{
  "n_layer": 11,
  "n_experts": 32,
  "d_expert": 352,
  "vocab_size": 8192,
  "optimizer": "muon"
}
Below are experts of layer 7 (counted from 0) of a mixture-of-experts language model. Rows are named router (the router's row for the expert), up (a neuron's input weights, with its number), down (a neuron's output weights, with its number) and show model dimensions 0-127. Each number is 500 + 50 x the weight over its row's rms, rounded and kept within 0 to 999. Numbers have three digits each.
After each expert's rows: "comes before" lists some tokens at least twice as common just after its tokens as in all text. This comes from a sample of Wikipedia text that the model never trained on. Tokens count by the router's weight.

# expert 11
router:445427570434577516517541410472396452521543461544507603502450469537556492571450494542416447461552480515458399477530533562491426459384492495517485439518480426541497471517424510412549434424559518529454600454426514533608511492535465506431527431520470461459518497471489606438470438557561471474532486513529486448514411549538507405573494507528498489452602503507455477531525568555559515503501
up0:512487634487514476464449516574456598534558440499521528502465554528445540497456542479561416442384509500487549538538402525467479512500487459591529539532483530512535610405511541534569519446392512576409520524448550539457494554523498496588521505496455473591494514503509474374440510382523415578510525505532429486435497469545445507609519515464471452426455465434529514505441481445520470479502
down0:475585459465589536555474530518503489493483520499541528578555536561519530547537509516421473518516505438464420592558651486481509465524527575506533470509447553478455524503436518563465486470603517551515521486528434534501468537523404534530604473525531604503472476447468506539558551391521540567498433434497466542581483629467473489450453545537497468447524545437359408581535429499533502490494
up1:423487506549458523579522506594485539399613557471582594465628427475488476457503526447498418425490516491480555473439564545482455481355440496588507525514553521519485509374510532505534571457495438498436494441431466408477516448436446483544495488458437482467439513545518509556467452483534519571422487418527489482532548561480483520495542558519522458516486574536529523486561596436566472531499
down1:492623483532505426494447566445471457482548481501424480489423623440497474518595486500488496432531500453517430557524419391468485523476500458465515472556494504508545405468454478616471584552525586488468569463531471507586427572511623495420537470520483560431443479524422473535534537470477532443536499587489551470487512587467529494518564468624457527441511464539525509468529491493576577487551
up2:428526552407439568485529544482578564493437498443532558586494490497516378526465460469439430510500585469483486577528506473519453456434485460540507463548427490520546499410403489443496516408539446496509564495506441447543476434519439500507540468537493411566492381510475437504475439510543572555550630516477420581496546562463411443490479463515405532488498430441455483561546500462543534449472
down2:481533505501465528526549506456468392495484482442490501502413457454468416510448512538511492584423500371445486466434493458426434546577455473464450528470396512494566478443507550469493567505573472440499471559469535555462569485519510413548546454466480503495544453466379537499499550450511464505556586559533479418479625514472436489410637497529489521552478520473446573507580430436554456557518
up3:560553502522515537480475523470511524510534498464578451517459474474551421474484512549527578501519531444512488432496483548465577482530510474498545508532546442458445476567485600491583526553543504488578553397500452530442440617532609501520400460389415534476503495464510539549602605455540443488513536569394403533532377409458565478442487510482524598512483496533488486543486448465473539509424
down3:556511439530539419545499430453464555265529502563539568486460541504512523463471526501459511477493531557449469460412526554457462496397469518535534527556469411461533463468458458435524498490484472441569462493418419484554517520500533466578473448469520454493508435534520550510442538510543455527466402436503602420439554521502517586570452429441548553500499533553583506515549435507541463500521
up4:476577529572345562607465519502545509408510552540523434522549439487536479495508471522493538471543613440506568488604599521483506440453512519450528433441498544502504517634483514445437522456508512508557461463471494487436515459492548551466445492508446530439515529513449514532553477420465466425549496580468483563472388480551491448601474492494569521478490434492567536517443416397522457485574
down4:483594538570428537510488558528498475500510555547533523555578570463506620456485559456490554492480443549476494519488619506492457462567582525503494533488507476478517589517465588453537466558504472393460463417493551460439490509428510562618554546567512521468475491545577511549486496439461517483486492469466580468632457574562505421611490506604501582521488472434526500530421534457525454571483
up5:547548452556485535435584473514493599515471480488659494566496562424614505476554547499499467563550474500566412546542392538510409493530498517443488505486400451423524520437475531433506471534521533556588538502380670506506518455476526498558439541499483502447537512525474521503546484507521479459520446468526494518514474498508497577512498422523522450527471480598522534448596513446466493496388
down5:450543429462418491546527446532501594544461484500588502475487536455513586484488534501483505515518490608548549568506391535605487442512529498552557481398490411447507485463469497453537550592486537499523516484486585515449568410503538517526468465564517547488490528504573538507569571475567408546499510428514542571451513500580466497395481574552557490480434441547551576490512544500521391382435
comes before: " |", " (", ",", "\n", ";", " –"

# expert 23
router:513486393518464534387548520459480462560506522493434430482532524455535424557510569547449523474537466525499424424458491491546517605424454493529498501502525514535509364533476508453522380467522514512577493554447490494540499511488526587500442541516522517449505473357505544439521591659446531455434486472500434500573464497483477460481557470437481535449569488536428519440530517513554404477404
up0:485498453478548491530514544505511490399459425456480587489456539474543548494582457541514445517475492438531545542550569479487367469523485505479513564450495539542477482493458420501525535541458404430490503488444482521523530509562426423598525435455438494586509516338596514423546429540462570473545465549533531418519504575505479434490469408564556438585554453467442540489571451513437535530540
down0:619499456535454555569491513491460449472511580535413482530569481512391418530444534378505460420495427561481452425488475427460540475474452473546489489528583546488506475467523530431455454544511527446515430550531495485549451404466431478413481497543460551476483502483461504578460639515416527517520420440570470522541483486477554604547481563466479464453379483470495463550468450500566445535485
up1:465504542569535479566525548564379554530493540452434540490527477469484516484547547511522447468467490511484520481533447511626496572482497472506430510531487487524549474442514537467452556552540499508438484488568489481499550480521584556440467405501465463454513485425452574550498399604537422381512429376582460548435565353518533530557515487481503464445459581492536584491539440435459494561529
down1:441496496488600429514528589462433430560551510471513532465450539465488561565534497571419521567482456517483503464548478513520560491499543441463519362565544418546541470487578553468529555451446556403504412557528585429557490451494498485589450537505474501519503489548526450543499450533545378476437529549440490463426516491552421528475488597434612519477549542504506606530529559461445510467526
up2:468457432536504449551559429486505490410403411480511442488544519448433548517570543532488419458473529497539467467540581515423605440501489501526494520439464489514520533512483513458493551554529551546512480529371519448507434484641553504473519432522488521419453509589538440514483577465440523474536418534460522444468452409455414580424423569471440384468531512541569515497503508499552430528471
down2:504514535550488469493386610470479387598481570498595511492450546482534534565564454518573412457506568524489452420570510488466465513540489473558529490530582583493417461510491540505552600493536490526554439512577473557522423476411492574445525587456524418463515458500485458451497486524558497459498526449498593474515520543436547445462566467564513573488486481467430398562599506460525562532513
up3:420558521421603533494518509505476561564534506469599505499540625428437526423559449513436637485464515503474407526551481405466510493546566427529524520594518453598527474514567583527492422586469562543505486470503462553369566533505508591512498494492487431472497487529447449505506497521470585442499470444488510526519449509571485579554496514477479396447443538492466471498517520513431479441463
down3:531434418473541521516548437544451578465573512553508430548500374542472495531496490458424553511500475512537479527402478507476516465539478502453518511486445503480467592449482517485564466523489544432459523451436470493502467491493493461463577518544452489493494524545485467460539570509437443354562402562477502516510423452552451471727419524586413494483457495501530446545566472515481459433470
up4:564510427558486496559550586542539495473494422504525502535443523565359415538459474486562434529395551573558509485424427389429451487508481510493520437469482488486420559434519536393511581563471451407438520474490467414572497469448515450462508471491451510481518581581520552544542500577483529419495441571533441435492496545453452548487458512452493579442472497538455536434518531565458473479479
down4:419577606466514545535520499492559534549490465511545504468475444557567495362556548514413496494544566525482556552488544489527529517508557451564525494486485463591436534581476460453542463531492499471517515484518490582532501500536465485475435458455504544523491625459499455496465550455563585521538550430422545545468591474463528400360463610571469520436576483538536493522499475421560543400521
up5:474453543548452536503571432444579473423429505527509564472455517504485585444473467464516534534519503503475493438552459429414514416531472561562539478510468541426505422553466511463532568472456490559472513485433514473489497469467483481667478503425395444496461477506429494460454546534447606414539510515474425487503582499523363449494449530389376439502462480512520548509468519452528414481509
down5:404580507538529536574464471504531464512494415458473487495587491432434411463513578414446479469446432545563501607515421450482615468486417498369451473449530448450538508545451487437453465521469554431482443506530508559497539411574546499477520517499525539538554487563566521532516485500475486477417511473493486537455513413496594546379545513455473433468548440514479398529511538575508526560479
comes before: "a", "e", "o", "y", "on", "i"

# expert 9
router:562457559531505473565429568560574609555463534434535576579427485523499539542383480477482555511469481473387594491518513559564503403547469441566528514464473530612480580551412525496500566512479543474452587566484448504513604482454570482559472534514496482528529463483420445483517534613465421489459555478521557508521521525469518490475524476409470435485601486474478575515559505528561489495486
up0:604481506503506539411561574494509442482567512502398577400374565508477441502556478519443531529497470521472519509531451461491503520478580456487533475520503498550480507432567530617463435513565516525485563412326407509567454453369470514530521477438477554481510522439489486477511405501507460479464517491512485448537520491467489541485477564536515481568530531376407480522541474515414555516465
down0:494542413471491471468497490534468576525509506539549491432520582512418556496509492369437430585580456451496506511469536444446516554394514453487391552448583515403491500497484446469540516550467540555511466534534476527431479578594509555481495513509458517554467539575440468594528436472516525521470509515474488522407375497620567498519463524551536518536522493550456491568384506444582502493579
up1:448525476495424495549488526543405475432564431576510494576474505497478432544578501483485486516558521493430588507502474413478574450465567505500508436479477543464441510444462473527453546469475418521530488515375359470495577534460602461484502513520514459487421511404491495439560510467641392451480442566500464482433528519577494547528557578475406478525488486511580535463529503492577437537518
down1:414513532479363470554507562480536577502461487486527527472579599515492439476542463485461517519585550521456483517468406496507459487526449449509383532475450540511421634514532539457503490553451489447463513534531498504545454619566544562532469495484538464532534453546518500540553518475601488514397499558528449469429453562523408484468488488619487449523470580502433531399536520457585525422539
up2:453505451633513419508532589538533474512577474472454493430544492551484489495490550487604471480580550529477469560539539492481442441547613487557498511481496420507477551534531486526552590496472572475552589483547444491574473507529588533490464502484368509484536581582577410451539520555547518485499468592571474562555501485505507450469486464455498514548428608514477475451469460598437583542549
down2:498531460498452481517457511531515478487463543605478530441541507558399560371510522459536444468419505554511443501507557487570523436517565441532496509503479462544488421506495455510467455405530509450450578507551444565554485501464540532599546468493447527478545544478454422533567488507512552577476425507574515507518465572576494479523643450466471482483478401391546495429427400551602543429502
up3:529517520450424568501462526527470504522456546506559595577441553528492467493620502504528478480472357493372544557552409530495543431600478465447519510486517574554495504552536518564516471442519522543455533355519569485439573391527435494451460442506468510515480497469525557525458539459515505577403497417557433553535547433445473464461453486474517474512563490526492549493390490506474544568511
down3:529545516504539519443597490495610560478427544517396538469478581494472606453471456374412524600475527577512440494514457424484529530422543520516513529442538490479421415553553463458511514509506426516461463540541493532478496510518491517477519550493476393475610536511473525495529532468464534516617492509499459521488480456510598480701460465489517501478502445444495524464563474491540480466597
up4:447449473570570549431417454459420573594527637492578522495593562428411501482538480520425485513432513515545505498498503487499495517536550488524491462566564449498556497570468412517515478364489440478473514445497435599545465472462585545483457530459471531418504506530420551355471482482518515553407513520497520510450560465500478550495541511512520516538521480597508529531470473592503452509599
down4:530533457409545406420498419509481441459547555583478421438429444529529437533486529488479495536565517493481490535593455532515530561592475508526501443500506459530453480459573545445530512555525513543488517565462553462490518505460475474477601517547512490499589470504513537446564384439457607452607498572451430502502548476454588482520489660504562532478467605500466482596538475522490522442449
up5:493507517426482494483561458476514517482543445490520556521558576429494573436423506397474384403570492512461428522540527544475564497573520504540423514494508508508509549460407402537451471424458543520459608525515465596413560514584468510554475581489510514460385558491502543398521507412499491442481539497475526567499486591502446518548528514445571511527439621487495451426541486555501540469485
down5:553605500515498552503425526564515525497453496565593431532476487533590560493498485549518486588493467476566527534503593519508458448420462517473540476436444556624436442444431526508520560508472579507565481511566459489503465478503548520548471605454511533481505476468532420535527488521522590504542483420660463581462535511433525397557509469516544572528551409472504502553529542447611523490459
comes before: " 0", " 1", "  ", " 2", " 3", " 4"

# expert 6
router:367407580398601504541531485481380456471550474523489528499498504571570519493482517555441447475544452542521429490567477524422518453426522491519528523556455468534546455567526475519573474455564527556424581503437520532609518506545481537490545455459432478529469580415553599377487466512573470482494541466535457478520490551517496438557412563492478510459538578503450463541505569563552504519449
up0:465488489524395492569498507469558422441592517522388544562538537532487512507539512477541543452507526478455596488553559435416496469538514525506542508513461447468415497608488537482536417554558523443506448480487458398463467577515509522559459654506467453405514469528429454406527524483503508506518567480516438590462403584459514419524512548537539522508439545529565507564485490502521483542623
down0:504487571489501521539475502477575552485596607498454539509489593512427483462555474444434511457465614469377526468419537539585459470508494555578567495496468476488478487500514525532500477572459491502467439497413509434499408492425570512549490513522465532378427501546484477523579523430433515509460597403454440507494416409543535462563455525570537577529524464512512503486398474487544531596484
up1:450487601473566480561394461504437534437562467490505543462521490536453582468418582498535447482515492534502555554473513520524579423508483442594486502451582512518504571450448556478539539468468478502435570566455580596484435547537536476482506509553496417486486440432534579518390485413556537438535545497528524463450498543461431553615456543489396514470457489474455621493431480460530478529555
down1:465507529471563480541569527533546458497614482526523555447585541563564439537502552464463545452581494506519435509513443543457596444450579549438476530484447504498503484553593477485486481449513489579407513487401497474556528466362440522452593509487461526530448533472506487416530506461502524524577481505572451464507495583528572578668431581463528528466524519495414506521570505524550497536450
up2:444447494462468470496414460527454637593492555593481443478498554480370408469549491496476390487477501395548520547516446475518439533539523523492526513517464509542535504511526537501506435537472507480531500494549330438508459569581458449556497506523524429492482502531484477458481440431434521546505477477523508582446478397549542593543528550489393469501595477439520442468477448573526540440477
down2:528489525473541594552520455441495467474437606488525486520413473519486444399454594503506517507520503466498451528412535468438544527511516551499488641414524512479503520487520469431360414488546475518485461488411485424504482530422508513439570538484460494603515508653530459457560504463525486492566378518470451557569551449522540501453481505437437491510433531516530542553556553510487434473423
up3:557581418457515522506458519530555479479455456472524444410497550505502462550505494532495453484496469519466517576532447465378550566588586490481555535567453473560604523479497511457494583498499472475539456529520475506476455578427558501417504581450426421435475484454594473486495416455519482478512507505486435428459581435507516590554439604526499537535547580430470643463442495423444539509480
down3:514435567492454458517497579504554526571566568519509489582399465477519406485479462463584503510597527498503480368467542535518492434432524500523518485463521524574517605447444514398476491499552525490522473428522540475512598521571509534547456484569531507517417553502526466448410544523518566541533565421515537523509508447458386601480429529492546468476535395494496537618488549447517448478578
up4:485510450439430508438495414495532527506525479464566476557441478450461502483508500595462561575502474553483515391489488476663514534484411464517474574438567460588518510577407458453563395555509503465548507535460497468464595494590537511557454548432558492496554520524499404461502504484476533448580523497588509541425510559472493521597472382448498442473517525461490480576449474483485472415484
down4:392364495545469398394461431538502494497456449497465485416513454431493432502493477570426570440495421543576477467549481516481555553472464510469582555437495544420544527606454520484512395525473451454559463552485488447514503471483439526545506505460527450483416559461514469427440578478516544459529551558543475431473525550570535586547487476462546476486457497436535452488476530501508360505440
up5:522496541438537518496444574471594397490570479497478416511530485524417510509543448515494544587597599562513401513490635460489529469592452484518401498550495618465440508420446503491411539498450497549468431427504531604479437455489507467476470497514479588568531413525513567546547516497534527449509529512409470555466487505426524459511560471453479460472497557565494483542483501457501408437548
down5:532516429553489523511491531477472451499497490485384467583457440445429514489538611472511518524505525448527404483538655463529482538529415513503396539509524568473531479487494537517381465461425529418506443502505569538487460463534483526480514537410517550527503428488457528417455507421468518522407616522412454547467446497485437525364488501440543475456568555552488527511522458493523424415471
comes before: ",", "'", " was", " and", ".", " in"

# expert 30
router:563488489551411456573507526586516481568562455452551414468436555576505462509449498489563552579391474484447557508446508471553516457530487583512415549447523562578457536474600551565519452524423530442546444504581433651455499539513487493475509513489513474452432490491540490525566530440464534428438504545509440576423491499443485525470574528503455450533514564571445514497502448509568451448410
up0:478563543453535515558591493495453507436508455469451511473507583473460540537441546547492427589580432527513552585500445485495544535561533472472533476493487430468476576600526484478525451553409502460527558470440465448449471501474528482612539358536518408456494430582427490513565517501525478438485520539457519518523522432443558479559633493487491497460547548554438561593535435567538592540478
down0:557441517533464458549494520516563503481464484577438517593482509571557449500467507607535355522442491629554512476488561524530455478484462531514589505501484576550540425519538554529553569463482484464503528407487528490425530536517573472474551577563540496461586542555511396471557444511489497488524485512584479561530430477499537447480455416521451502468540618548413498624472483546467481495580
up1:425525516364450511552464517466554466524541483536506448487555521480489562553530474490538521461599508455360439477586488614541484403453358502470547517554479458592493464434445513507466503503461409486466515542451519461395489485517588477515447542513571487516459439433468559440511595482517475446501485452523493564545612493420482550541447531547434548490438475447500571524519496500503451462539
down1:586560528469538557439481526510492503543504475434616516511470472509454517517508521538476457441466434457575478536500399579539550480510478478489632448525374541507416534452479506454503519562439579481466445535468477563485570450567480546515486510502622589443535472483389462504547520548508490437521452509392566508515591514518515512626534589569455497511428483560532478530465520562491570490454
up2:520529423519453514569505441522364486553524495444475506515490461489515483520469507462497535448460498467424528576531580445496436512529523447499502568519441455586549411547497463513507480322509429489482473529490536597466485491587525509504571583407431483510484497438493514458452552583592502488529503468510473549518437535526532431485406484449534598462519550527525655481526558400489446532489
down2:457587515539532500521554564448476415460547591464558525489491488515565464515473532496490407544589535604446462418617445465529535557478544532471545409574491442548450544528547451566561408523470489521440459436467456493451557440506499482420533532542427512527533487477477499518436421443541638560474452455442532474425476503481577453471508458469437475536456503514425494548387516541496479577516
up3:502514440524453506465580555497507432485565505555496474449520528432560571444547418425535504533485546497540444476519500487494532536572444524461517429592489499516447614494492588506496513496465557469524563461572517539526457449446533458589559493480542408468462552450548445439534361546478474542438523517461559540609481489494498412354572426493432463540504463527554542469460489488525470577387
down3:486494476553536469451495488407489484445392471545515506492494584522501531486506387449535444509467547443524494440496478509500446522603431495512527453503404433512437572563513531479459519578564558529565513428494508495490539620579477441495465442529628510495516568438510519547484491476402547525512515504471519483530514496600464496351487421546562571493539401512510435495498470510586544509378
up4:474521572433507380465442520582453598420458546521578469494492474556456462476422436463447508506553491542512520528556498538513482481386546536480473379510491487560475542545520581492473494562510554471431475455455424520504457433443464547509557538575496485502507430499519516483540444471480485520500567575491487667481476563631515511511524538433478462399531490458549487473615572465554489533551
down4:455461484508477442587504470436466466488514523505463564529522528536580491477509484536639572525559436442501426418431473509447502570516513501531475520476512430566467534460551489407444531468439506534531487454451531462465569513521469479487503587572440540555586499539489487563387458499587453491493500519491489523497444475432475517591437478559434411509520564442450538527449636549445603449383
up5:457521478475509506573401538524494564490456503508498558518512492386456481508571430545561473561447511516441550547486511498476473507471450473413530521483531550526494475476452503524466499653576610496495507519460416458447475421453449557526595518503436463541514589540499610423501468601525542541593517473600426588556459448464560443478449547513481535534583466505457505575467463519554414528466
down5:488479468507484488631482530525532462497445509538534527426536479400449529481592572572456584517499525563531508542506575461518614489577559463464490505522616493480477507508464530502463502481491504466572485468581567473534600422487425568443517417538400485552593478529509572529496552554507519420483531465564499555546536580557486467591511461493464530555461498407510527523444449609401466459483
comes before: ".", "  ", " 1", "N", " 0", " 2"

# expert 0
router:567474545608527575546477427545541513440475590569572493556495489495551551391544450474584509459495523468508606420519495490509445498545489432520542549431439633580491518493491501489526529544534519504531478559510480464475493449525574497459456566450504527497514452494573537597517561600559556531441511401534554498526486537472555499522399468408513474441474463518480500402380508522510460468588
up0:515496533504472438477535519632492508569434404509462451563489572469514488517526520470429529517529560519558579553471469515452454427507508477626524428557440389568448525507402443476514519509625527504522592500502521586529579470478570473452485403454529491507582434539557542610526494565525521477568494543460524563501451484527466448544540469473590431566543598480483497462513458536477540474507
down0:610486475522437544624570449487529516530618514439617603368484430557424475539475495613509547464489454518457561435497562501538482431460455520478506483455533455540505496468595519465529455481534422505412528465571553529479516533543546531549501584437491387488549446508460511559572537454495515447522464477525492511502534509503510542488404440506507573555468516531534530519503529395494416538495
up1:532450488567391532462573576559494403490528564503491625582546535535492504440491400486478480490536504538521521489474521539473478495431563498519437538515572472478499581522571507443480544497427585520428482423477480569580502540506482593415552532493437481521453499580473461540555495509370403378460553500515490488539482479494500509432511550489487531467484471360500538444444516574462462556443
down1:512459415554475493424518576529439539473517520475635568508500538564556441461486463413505593498530475554531505523528468538412479512563451377545528479603451525485495492535530533516479461465473528452456467439421483524466482408447490466525616512441497535549531514552553434499548453530439513488555533529525586513449468471510535592381576477565539587402511510416428506484454511517539596508500
up2:455664476430517557498517501526506434546549499526450460437508467510503518541546512522512435474559521550491478493554515490450484430460540385572550584480547463492461548451542457463407586484560526561467559524610586504484505475431531617494491407547492504528488584566570615501514501480531485593495502519497418537477603539490535407500596480531537483526441529475538468466460551542508481550568
down2:468451423510497503505501391458515493535412464503416520496502531430484510598417500622428549469507607468491563500501515538509553524578477530426521567451569506497495538537484527493531519527446498416498472494466492620526544554482388384444552531438597473444497461483459497543473489553511551468521519584512556524452362520514538564525567531546428503497587507539489573444496422478534576509467
up3:521541464554583551472463618372463539513359550522533472502559545507518529568510465474538471479572488567483502445552487519538463509527463559577490575567465548387516465409441435494568435517573447509496448504485462527417476498495536415566507472587524403484441450498498522581451538531450479605528476399525480471497542541480450470540455504558529524453510540545447533543521572469545579503434
down3:460571538500518476544421503523532435552499550490530545542445515552452491539584511448470606541484575496466562482514481433341487545549488461532496467367477560527522492473522489479558437428450558432476482534482455543565464547467425431477437542488513459544603480496507417455477464536489381478618599540490454519502487420486487427459534530482382473518585468523495573478488527483547515457551
up4:425507502541509473487567511525452488438570466485494428505424412499463543578448571471525434521529460527510560456519525482451539580539425507460555480471537490518525553492507497554461543550567536553505554477496513554571519498518427540454485565533542395467484572401507448535448576370560470575582465550558555453494527540538615562519518430495529515436514436535555485565493384478615405511508
down4:493494565604516466611514515430433414576522531480478532547530541454568447508485479377443439520503428417483522548463513523516484491608566490446473511506506505592453552602444510514495433563494513499442552547473444559484599550474541417520443510545562538541523507534437503443387478594512435454481573480435516491507522479433606493505569442504451498544512538523455439530500566527442554576492
up5:411495466439427469510500444541503485480509469449538546604529479447470481444568493661495574538586463491552507471437562523565563447562566547493519459430512442545421579533425552539600473461447560493527569494492526593564485564449550466594531434474591490533528472550518481446566452510497541445484492546458577419491441549553553528474534482464504434495515519467539546515486524464405543568473
down5:491405481589495532459538499519552500521528440514581462570471508516453493476578595363552525461504419495580513467581492506501481471502379511568513571551508610561502503561476531467510520463430444487477428486486540483509419470517521475518475557416506475537566536496509567539479510398474424495548427507562491647583518518518456468539414502426477427497532539544608528484420478538532511551476
comes before: "\n", "  ", "=", " The", "\n\n", " Succeeded"

# expert 28
router:398524381484492487473574475550504483500440425509529496532567531573537493513418487488546456423538460539607553460479569532544465510422553494491495476481498538532555495507565411515469567556474402483528480424477533434510517492487538556507458572577599484518556518497481603421475458403509494474550513463448438598550511558539450581485499494548418581531481538514502484550401502548431591545415
up0:501549523378462588412509466558441539560483477493447575455474538429482536503516466513465495423532434454425519461472534549439476489560502471407504402462439467469563507466454428556582482508542390449569520427463560531446531537486554449533502548509497447493532525531509562527504509493434461553620467397534436535440492518467516504545510410495473513476503411534461540579416585432490497385497
down0:412548495427519531458578519529500466418553500492487490511472623594515612493437516554542506528472528468546507434456511574467518463521413499465515539441608521489575451582456491551499557500465468533577484497510467485567568547396469601493518523464460550510543471570432409558450512485480570480591469504475535444491460488525390487574457521476492534528530437552455467418494515403411489585548
up1:477476564450609534587543493434466546448463499536517514633469482522561509543515526443457520504531550473489537459525581542505427408417506521497472538450498476537471517523457583511495502461466599607381555422510484534481558496587473492550542477480532550530375505528565561434501459475535557511540559401494508500514499516547515573430437501501552508551433508567615574481495602473532572521481
down1:406579531468537454491499498450531525482450481469545501475456507498457515564534462527526529456560430475448488646488460507521482552586496502546583513461457546496556637502631433423527537553557438515558527548526530478605512540471515477514535439520499484489541514449608382558465468480472437479601548506454528503597511442452481434595567458517485557485557419511432502550508421534463494477496
up2:531494495501516524503466435614480500504469416637550501464549425455536457602564498560548488424599479508525414522458501569425515549485523528501522423454587473423532431424553549533439476504571436499492484483568496448573485492532507513478547527465581416575509486441472576504461456390399489506513564486562460455482539525464466430488480563522432421457474537405527512535477572526520555446504
down2:505496513546497400500544481523548482485574556573531553542497581534583522558503402550468539507594483469522498487514551457454447549529499525456515441485508493576536544547464534528461493543470585413484519498576423543517561553514497579494471522484458522504516402394574575554492464466460464536444503415504533461586424443464436633558481512499604559381512492549483534536452537536517469501372
up3:573514486575518456455490456502464548525455535581540557560415424499527450462472543526481465442523581416546509521503461481571444566506498427473498513475474436562545490487476465549605546526437509529511546488536535558481541461465603591505387407554595471362392481542469463521599541501454435600526495429454481468525460436483483504540469600501469473435396511533503512482516439489473481482481
down3:506447489473574498520513539500527469544484654513509558461491480385472504458550483552542476444555437434515434439546482437494459472647504523428434479488464480514562558482496509534534516502548419516505475565432574512477473472420502577485428479472542557476456464406476495424488491603504452482520488500439558485560406454379546570562489577449565519486500596546542466580598508517504489480471
up4:455581529471442634492545496501537501462439438573453511478545472459562545445450448419509490435448541573467417591535524519530473377519551471433500493531480595451560510487510526507510507507461513533534361501386525453480516507531529505460451478515562524561419478501491494458441499432518460469530503553511454392505493487523439497446496454591535599473468482422528381486584583568547517509454
down4:543558532447551506465437496433487484540482509465497512430496493586503534545508390539529560435500398455519520380543486508523511484438509499535452405574532519485520570486572531528485429490553476500489615529461471499411547531545444479493510499498548506562396447485560439439578507487628527512592571472576544448479400427518526496611461564562485485483517470460479537528457490466376463453546
up5:497455361506509549524464498449460474495498428484552542554506458488469513518532505437415429535560495615494463578423527501542481515524477521487632519413566519469493410553551440518482495424577513458518479492552562388528514498572570460461623479475558508472570504486516482457560577446556503380573496472398539481457512513475558469530446514491402556551489530498534478513443502430547461434527
down5:433498476489493579497498475572475467450448575357554578524494581574475418495456405539523496547520498452461513426599567470557458444536477460568448528588521446443414534477551442566510583412494508491493452451556448482466486522443502484506499525473568508443473462489437618399492527424494470413518485550542533519513443522449516453581483522539430502421481502538494530542460547553570576503436
comes before: "s", " of", "ing", ".", "ed", " to"

# expert 14
router:458546497489578487426399461542421568549466490467544531466517478429561567415526520543503446456466529574542503579466554529496517469497494416461479566531447475563508450531533476447406532452488531547431456543461495421413510532484537577424516540542429522443561434495582561550430484510433462479569421534526560487442549459568481435469578427523543449427587549466517487453430556494528481573583
up0:521527497551510420523584532471524535474468496520572530488536523405460486539511579517496495621475494547504566495394525494468572457403549470413532619540485468509559436456588470543535507489520456503395412504426514462481506527522544521513546559513544521533505499542540467519505466494603537571443514556495597498370589511559595611518552547553487443484454445483457455517534465570501501480591
down0:557504523477503557485337532457549439480597548497414446446489505459545504480513479482500463520621529440425534579513484502576481522531405554561552488579506578538550445530493571468413586523534544551485520481503543580486479430534550531524533481495541521456451515518385556479570568521474494522611421544515534486587513460462508420549453468382492462493532500520495457601536526481450471459482
up1:494506527541490528473378451455468473555493529532494553528502572395431472581468431498594493464476547410487515472447588435472561525485528516538481611538525447589500495551473498506332561483451545506532462477423524493462465443618466464531558584487545644519533535468498475452531511505538470633502499546521472449478574454476509476420514495459524493403462482459529513560501467531492552516518
down1:475653486533474554574503618477474495572494522545538580483447416483511500488492470501478485564491471496516469544453539524534515443492547492465524436531420553492479490554482499383466522473590496548540515617512463469539520651575542457533456520420523546552396442488465537500582567556498572464505509477559351517537470526487542510558553511588442547533553477534506436575479487451524540507522
up2:521488488405471445514504526499422494482491523530610552514488514508533502548485482514499506423432455520411483581448531476513507565532459424646520436496430530505502570462426537501501509507438496440492604574392556487587508406531490495517415492532532415508536503555473502516510437524411464452559456457511503441444444455536583411539465437477407469487482472481555524477506596379484394504478
down2:486516495544470522486539508515544540563550530396456525530531420509583584559456557625499484486569473463535523528528499605501483592498396497472450476502557455490549487503545457459494477368514451480404479476521477550430420572493439466453525481474497513446509528538450541534481415503479444624479484505560566439517396429457465510623535421545456447460489550492554433437473491544507540446552
up3:468429475441550499503416473425472511476553463535484413542475524428442535444576515502540537526558525468530515428486508456433438494528488477553546607602570503537554507583469525392540567488477496486521446453448514511501645440551445466476494601519515522576484498533494485565572557499537520483559398460485490508475411494398520460489467578463481589412485606434518508488478524462528484544599
down3:502514542405504507498463490513450439440434464536371527542526598496468488483462503546494429528430484481563461407475513507459382461514522443577451426517486566469566524435495503535523560492568435492510506478566450499506525549561499445457540573511567571574437584461608512586532552554455494471573436357486449458541459543516500417396485473516558509457416510508512521511559484454486567473496
up4:458458514557480550511412479514472480470527513432528481497601485486466495536472583502540437491455489540558542455458383468515520486399438446546540509485480396329515530515495451510495489484622534467507479519478458465433494516431446531451503535395555493487496473579453474473441517508488501414526573516503531492504487401480576524488500545455511305511490442454462487618552518501443559491493
down4:534626541459558510434481496541562532425569595469513541451461508478414494498468535567560568516490481475531424530462488467466517464495568514442585542493450529427513617435507564458470469489499509480401557648482473579507552531604542522470550457550532493396426399485501456450501511437516505498515512455478476428465473510527461506515452499512503590370412558519465437467552488475511545483466
up5:521529481527537528467539443574547493490581479526511526508463396502512556485533503506460568448534490470458620472579606582474462540506496461607543389591536479456557529564487505492545442470548462518459477521488450474516405524433573489504520473541535519490456385501510537463505489385587496515572463470432506416562496474481579509522419428487439559501503440540401471581574461494469498565590
down5:446463473507483506470617507395392606513516515482534552518455513499480477550466532531527487561461494643577497484562469550512454462546511504511465408552392504564522582475486556513542589592460509452508531401443524545440495496579432586443469425465542566473472516474593527555466495574524523488483457490598549476525504569490395557555514500476517470445504551503586425522502449492495560521521
comes before: "|", "-", "=", "The", "In", "On"